config.yaml
n_layer: 9
n_experts: 64
routed_scale: 1.5
qk_norm: true
attn_scale: 0.177
lr_head: 0.00724
train_tokens: 870000000
Below are experts of layer 4 (counted from 0) of a mixture-of-experts language model. Rows are named router (the router's row for the expert), gate (a neuron's input weights, with its number), up (a neuron's input weights, with its number) and show model dimensions 192-255. Each number is 128 + 24 x the weight over its row's rms, rounded and kept within 0 to 255.
Before each expert's rows: a language model's description of what the expert responds to. This comes from a sample of Wikipedia text that the model never trained on.

# expert 63
Description: Word-ending suffixes. Suffix pieces ending a split word, especially ing, ication, ual and ious, as in Rating, Performing, covering, cautious.
router [151  80  97 168 129 141  80 153 128 131 115  92 115 123 149 159  79 117 153 129  71 150  87 132 149 106  94  96 145 125 132 105  82 105 113 146 127 165 134 121 162 136 101 217 112 142 154 114 156 130  85 114 132 155 121 150 136 131 162 133 125 126 121  95]
gate0 [ 99 118  99 130 138 150 118 156  97 167 111 111 162 146 148 106  98 145 169 120 112 131 136 139 143  99 101 135 121 137 104 166 100 180 120 151 148 146 149  97 123  91 144 158 105 107 124 113  96 129 127 105 143  95 143 146 165 156 160 172 108 125 160 126]
up0 [ 86 137 115 154  95 144 136 145 134 138 141 154 115  87 144 108 158 174 123  84 162 124 167 109  86 119 141 109 124 141 103 123 180 126 173 148 119 133 149 170  98  99 127 132 169  92  96 132 120  92 132 137 106 101 111 157 122 130 171 132  99 110  99  94]
gate1 [148 144 131 136 136  99 177 116 128 115 136 109 110 122 141 134 129 126 125 148 177 114 141 116 125 169 139 147 132 126 161 163 145 149 155 104 165 112 115 175 151 143 131 128 168 108  95 143 162 132 123 109 165  94 134 148 126  91 114 142 142 108 125  92]
up1 [158 172 158 150 116 149 153 120 148 135 147 134 136 118 146 168  90 123 128 113 110 127 124 141 188 104 139 125 132 181 106 133 119 104 112 122 120 141 158 161 118 138 101  82 106 141  92 137 114 143  94 167 157  89 118 120 122 122 118 156 135  92  65 139]
gate2 [ 98 126 126  88 148  93 141 121  98 103 144 160  78 163 134 130 172 105 141 149 139 131 126 125 124 146  99  99 136 146 153 104  53 150 152 126 144 168 132 170 105 163 104 157 127 134  95 140 117 147 118 146 173  86 134 143 139 132 126  61 133 150 120 129]
up2 [137 128 120 141 129 138 108 125 119 106 117 112  91 122 187  90 135  93 124 133 140 124 130 122 110 137 114 116  75 122  86 116 128 103 126 142 148 153 134 117 140 101 135 132 166 114 136  93 146 114 101 168 130 141 126 101 119 126 118 144 158 151 127 144]
gate3 [108 115 142 163  65 122 110 161 128 131 167 107 179 134 128 121 140 148 143 135 142 106 112 148 128 117 146 130 162  96 113 101 132 165 123 117 112 148 132 110 131  91 137 107 120 177 133 103 118 141 105  93 155 122 133 133 133 125 139  86 136 135 133 110]
up3 [135 108 150 143  71  68 117 134 100 146 179 120 137 158 178 156 138 166 114 120 164 114 114 149 144 122 102 126 131 114 148  93 152 144 147 102 100  95 126 147  91 156 159 129 128 115  97 112 157 197 140 119 146 177 167 108 106 110 171 115 118 124  98 118]
gate4 [131 158 128 125 180 110 145 163 177 154 133 108 117 123 148 133 106 116 135  63 137 124 123 147 128 102 129 178 146 144  88 106 126 113 139 133 144 163 151 124 145 110 103 131 124 165 130 141 117 109 145 193 131 172 132 141 120 141 145 120  90 119 108 102]
up4 [ 97 148 114 135 148 103 138 112 108 124 130 125  89  91 119 101  99  97 112 111 142 138 126 133 136 119 135 109 159 102 144 116  89 120 112 200 123 135 138 103 128 107 172 124 130  93 124 108  88 129 149 162 109 117 176 114 110 112 159 139 108 130 165 108]
gate5 [111 124 129 156  95 184 170 173  98 115 162 112 148 138 146 114 152 103 146 141 103  69 113 166 141 140 110 147 134 164 116 144 110 144 141  89 144 135 160 157 126 124 100 154 154  78 115 103 152  97 128  63 129 134 142 159 155  85 145 130 111 133 137 139]
up5 [148 100 106 132 110 144 143 109 142 144  97 113 133 145 116 162 126 113 111 101 166 164 158 122 124 109 155 103 179 139 107 117 143 143 116 111 142 158 129 148 111 131 113 114 159  92  97 128 121 124 130 113 135 141 132 104  85 155 137 163 153  97  98 127]
gate6 [107 130 104 150 156 131 114 121 122 174  94 115 165 101 130 145 154 148 170  98 105 126 158 113 153 123 154 133 166 165 131 118 127 109 120 148 114 151 173 114  99 155  97 131 152 145 128 125 101 118 141  92  92 107 130 113 158 124 132 159 149 109 119  99]
up6 [104 170 162  89 148 130 160 135 120 119 108 116 114 135  99 115 122 127  56 102 132 148 116 109 148 158 122 119  99 139 126  85 168 146 167 109 109 110  93 146 115  99 129 151 106 109 119 115 152 104 173 115 117 165 155 136 157 171 130 130  94 113 162 110]
gate7 [ 73 144 132 143  70 102 118 112 130 158 127 153 108 109 166 128  86  87 136 125 105 131 127 126 151 139 122  93 143 138 104 145 154 124 123 155 125 146 133 171 141 107  90 142 162 122 116 121 185  64 110 125 201  95 110 117 127 124 164 178 108 171 110 170]
up7 [138 125 145 127 131 117 107 104 138 126 148 127 116  83 131 137 112 108 121 106 122 146  91 145 149  85 178 129 105 132 126 139  94 118 146 155 144 122 130 143 110 142 165 159  95 145 151 139 120  82 132 115  78 128 108 126 164 122 137 118 141 103 143  98]
gate8 [159 120 129  93 132 147 110 113 152 129 123 103  96 140 151 118 120 128 113 122 111 183 153 171 113 140 160 174 122 150  74  87 126  92 132 158 155 144 109 135 139 147 121 121 106 118 155 157 131 133 137 130 135 135 114 109 175 111 122 156 156 128 131 157]
up8 [133 115 163 109 132 101 114  94 157 123 114  96 107 142  90 137 193 109 146 157  84 124 151 127 104 144 118 120 154 121 112 119 132 135 104 139 128 151 126 199 184 113 168 158 118 132 115  93 122 106 144 103 153 126 146 168 131 134 137 103 128 144 103 119]
gate9 [144 109 107 153 129 159 151 191 104 154 113 104 121  96  94 105  90 140 124 144 144 154 133 120 166 118 145 104 172 114  81 137 117 157  97 135 152 125 146 157 133 159 126 103 159 135 126  63 106 137 131 145 136 144 155 124 149  75 136  87 148 156 152  92]
up9 [ 97  89 141 131 148 150 151 161  99  62 116 113 119 140 121 153 109  98 146 115 137 192 149 105 140 118 103 135 117 146 113 131  89 134 123 156 121 141 104 107 161 111 113 144 122 100 130  84 148 161 175 150 149 149 130 155 145 136 132 166 145  73 104 126]
gate10 [150  88 142 111 144 126 138  94 115 164  96  97 140 154 127 115 158 180 185 128 107 158 101 131 115 117 134 136 145 121 126 156 127  89 134  95 101 119 187 169 137 128 135 109 121 112 134 110 131 131  81 121 120 129 107 106 158 119 129 145 123 124 124 148]
up10 [115 103 107 107 103 157 120 132 149 128 112  92 133 118 159 127 109 135 125 149 103 133  95 143 117 116 102 123 164 126 134 143 151 121 127 165 148 109 163 122 135 103 127 148 128 125  98  96  71 115 133 140 139  85 163 160 170 149 106 141  86 136 157 111]
gate11 [134 160 108 115 132  88 159 103 117 110 144 121 144 154 102 112 135 158 139 118  74 116 135 119  92 145 124 127 118 163 127 127 107 156  99 145 128 139 168 148 144 129 154 159  94 151 116 144 133  73  90 114  89 134 160 164 107 131 129 177 151 130 117  88]
up11 [104 136  92 117  94 127 126 151 127 123 132 148 107 108 122  99 142 100 159 105  77 129 130 109 158 141 137  61  82  80 118  94 113 115 125 148 116 154 139 131  83 145 104 109 150  85 158 157 119 116 132 180  77 117  93 114  75 108  69 105 152 127 147  98]
gate12 [146 103  85 110 115  98 136 165 151 112 149 112 164 119 148 137 121 124 117 107 103 121 142 131 139 144 112 153 143 126 117 100 176 128 157 134 167 103 110 131 137 160 114 137 164 150 157 126 105 164 107 110 139 117 123 129 167  80 138 119 157 165 117 145]
up12 [126 103  97 115 124 140 117 106 127 108 123 118 138 168 136 130 118 127 156 124  53 104 124 100 118 141 136 124 132  92 124 161 129 127 119  98  88 164 158 140 117 115 171 140  95  60 136 160  99 137 146 116  89 135 122 132 155 135 120 150 122 138 153 146]
gate13 [ 97  89 183 142 133 150 131 113 105 119  71 124 132  95 150 118  91 114 172 138 124 129 159 147 109 100 133  87 151 148  88 128 133 150 117 186 145 129 144 113 151 155 125 165 122 140  96 174 148 111 104 150 137 131  92 151 165 133  77 119 125 151 136 131]
up13 [137  85 121 138 153 117 100 128 184 150 142 116 120 101 140 114 146 147 157 130 116 148 144 147  82  91 132 106 156 140 119 105 158  27 168 150 153 141 158  77 144  99 119  97 133 129 117 119 131 154 131 108 146 140 128  96 114 152 112 146 106  95 103 126]
gate14 [ 90 168 139 118 123 131 131  89 169 135 157 139 100 108 144 109 115 126 129 125  97  96 137 143 120 107 117 156 142 113 102 154 149 117 107 151 115 140 120 100 170 111 114 130 140 174 154 105 145 138 154 142 160 133 124 172 173 108  72 107 108 153 125 105]
up14 [149  97 150 125 126 123  89 127  87 177 142 116 138 120 103 128  85 122 123 117 111 175 130 126 110 128 137 119 142 128 127 112 171 131 101 138 105 185 159 134 152 115  96 116 146 117 135 126 119 120 131 155  85 117 117 149 105 147  71 123 126 128  89 100]
gate15 [ 79 129 107 145  84 131 137 144 146 150 152 138 104 112 160 139 132 125 177 110 114 163  75 156 174 144 114  93 155 115 147 148 118 142 123 148 119 133 105  91 138 167 147 130 145 121 156 174 128  97 134 133 104 162 129  86 128 114 111 121 131 118 148 118]
up15 [ 92 135  88 120 145 121 119 136 144 148 148 127 134  93 146 141 134 163 113 116 116 139 134  84 136 114  76 144 119 128 129 130 131  81 172 151 131 111 104 154 116 146  99 145 102 162 128 102 149 145 167 153 128 138 121 118 143 162  98 112 181 119 150 159]
gate16 [172 128 132 137  95  95 127 111 160 109 127 161 148 100 146 110 141 164 137 108 127 133 120 154 134 112 142  88 142 101 136  97 124 128 151 133  97 146 151 108 130 147 103 125 154 133 156 146 154  94 163 118 132  89 134 130 106 145 155 129 127 152 145 109]
up16 [136 114 166 127 118 122  84 112 123  87 100 106 115 139 130  95 132 153 163 112 120 101 124 115 165 132 194 129 142  98 121 122 153 172  99 121 119 122 166 150 135 133  92 116 169 136 122 131 100  90 117  83  53 103 139 102 111 146 173 128  95 153 109 102]
gate17 [ 89 138 101 139 112  86 149 187 110 171 109 107 168 112 153 128 131 126 119 121 118 132 139 154  92 111 109 126  99 102 108 139  83 142 124 123 123 103 153 157 168 112 128 133 147 131 134 112 132 122 107 102 153 134 165 162  95 175 146 118 131 140 150 120]
up17 [147 124 168 117  93  96 135  97 158 122 109 121 164 136 108  89 120 129 132 138 114  88 100 106 116 108 103 104 107 162 165 159  99 108 106 135 116 110 120 154 105 148 165 140 116 160 133 133 152 110 109  63  91  92 162 131 115  82 142  83 167 188 108 175]
gate18 [139 120 123 125  77  87 116  93 143 127 122 124 138 105 133 130 101 167 111 122 112 167 103 184 173 140 128 133 125 129 111 124 132 120  98 157 111 126 168 135 154  94 131 193 109 105 133 153  88 110 100 111 132 174 133  93 134 120 112  83 134 136 140  98]
up18 [116 119 177 145  88 147  82 127 124 140 132 167 119  92 135 112 163 132 155 134 127 126 159 118 182 159 140  78 128 143 107 132 147 125 153  87 108 102 138 157 160 158 112 111 118 138  73 144 167 106  83 102 112 152  95 117 126 131 156 143 149 147 159 123]
gate19 [108 106 126  85 121 144  95 164  87 117  88 162 100 129 176 123 127 145 123 162 137 144 133 105 117 155 120 119 146 128  99  86 123 126 150 141  95 151 128 128 145 134 148 142 132 132 119  78  92 136 127 125 179  88  89 125 100 114 147 151 128 128 128  93]
up19 [123 140 169  88  93 130  94 125 103 110 185 132 136 114 128 154 142 131 140 151 121 116 136 110 107 145 133 113 136  95  88 157  91 103 100 132 128 123 154 113 124 147 136  81 196 111 135 130  84 118 135 139 134  93 102 117  88 136 118 107 103 146 110 169]
gate20 [127  91 135 104 154 148 126 170 126 123 124 146 145  89 118 107  83 106 129 136  64 120 144 153 163 134 125 128  96 116 114 150 160 141 129 121  97 153 160 111 102 152 156 133 124 100 125 146 137  88 105 147 121 145 103  95 150 163 167 120 125 125 117  85]
up20 [100 141 131 135 171 145 169 115  82 150 115 145 162 123 117 116 113 144 116 190 166 168 162 154 181 151 164 117 130 102 155 162 116 147 148 111 132 140 148 125 118 108 122 147 132 150 147  96 140 142 157 142 132 130  70 155 159 126 114  86 105 135 146 129]
gate21 [149 107 116 129  89 117 123 125 158 136 132 143 153  86 122 113 175 126 103 132  98 134 141 112 147 110 140 128 127 123  45 159 144  90 140  79 118 138 121 183 134 112 118 163 124 152 147 154 135 164 145 143 149 111 128 140 138 138 107 173 109 129 135 156]
up21 [124 118 120 154 187 142 145 145 130 104 139 134  96 131 133 156 130 104 157 152  93 116 149 104  87 115 169 133 133 122 115  96 153 156 123 119 144 164 129 122 121 130 120 125 144 116 121 131 126  88 151 161 129 110 102 163 138 149 103 106 115 129 118 103]
gate22 [131 134 137 150  65 146  98 123 125 118 173 157 153 129 156  93 114 141 123 110 106 131 114  98 173 111 117 176 126 115 151 106 143 136 147 157 153 131 129  90  85 176 113 130 123 172 147 140 127 141 143 125 174 135 129  97 136 105  75 143 114 186 114 101]
up22 [168 127 156 141 136 113  61 153  86 132  83 119 119 133  73 110 134 118 132 146 114 122 133 132 115 124 119 155 109 182  90 122 148 115 120 140 127 164 113 112 172 135 106 134 165 155 116 108 114 135 124  74 158  95 138  67 152 119 116 127 115 156 150 161]
gate23 [105  86 114 114  96 126 130 122 136 118 114 122 170 100  90 130 131  97 128 136 121 193  69 149 143 167 125 153 121 138 158 118 156 138 166 116 114 133 132 112  87 136 140 130 131 140 157 107 129 129 160 126  94 142 144 167 110  97 149 149 111 123  89 144]
up23 [112 116 153  87 154 143 141 126  89 140  66 116 142 112 145 181 123 150 138 111 156 122 112 123 148 138 132 155 164 105 171 143  98 120 138 152 183 129 161 111  91 187 137 104 143 116 122 109 124 127 101 116 142 127  77 133 126 135  93 135 124 167 146 138]
gate24 [121 139 127 113 124 137 127 135 150 146 141 156 131 131 149 148 141 101 120 122  95 135 137 171 145 148 108 145 135 139 105 117 109 117 102 145 198 140 160 143 131 101 147 134 108 139 145 133 141 146 136 148 144 118  87 122 141 166 150 123 117  77 173 121]
up24 [116 142 134 112  96 147 160 135 137 154 144 129 137 129 132 131 100 142 129 117 125 153 140 145 121 154 122 107 126 156 166  95 110 127 130 125  94 137  94 101 137 122 146 134  90 140 139 139  77 160 128 132  98 107 131 152 145 116 129 126 213 112 126 163]
gate25 [118 126 136 117 109 136 155 125 119 111  81 147 133 143 142 149 139 130 102 138  97 152 143 140 115 126 146 189 111 120 132 144 134  91  90 147 150 160 151 118 135 148 163 111 122 106 133 137 152 155 113 126 140 138 101 159 154 154 110 118 101 146 103 135]
up25 [163 152 146 157 148 141  82 166 113 149 156  90  88 118 143 159 154 118 149 148 152 123  96 150 106 137 127 147 141 119  79 117 130 144 177 124 109 126 135  88 107 155 112 151  48  82 133 109 154 165 112 102 136 128 126  89 118 120 119 137 100 146 112 120]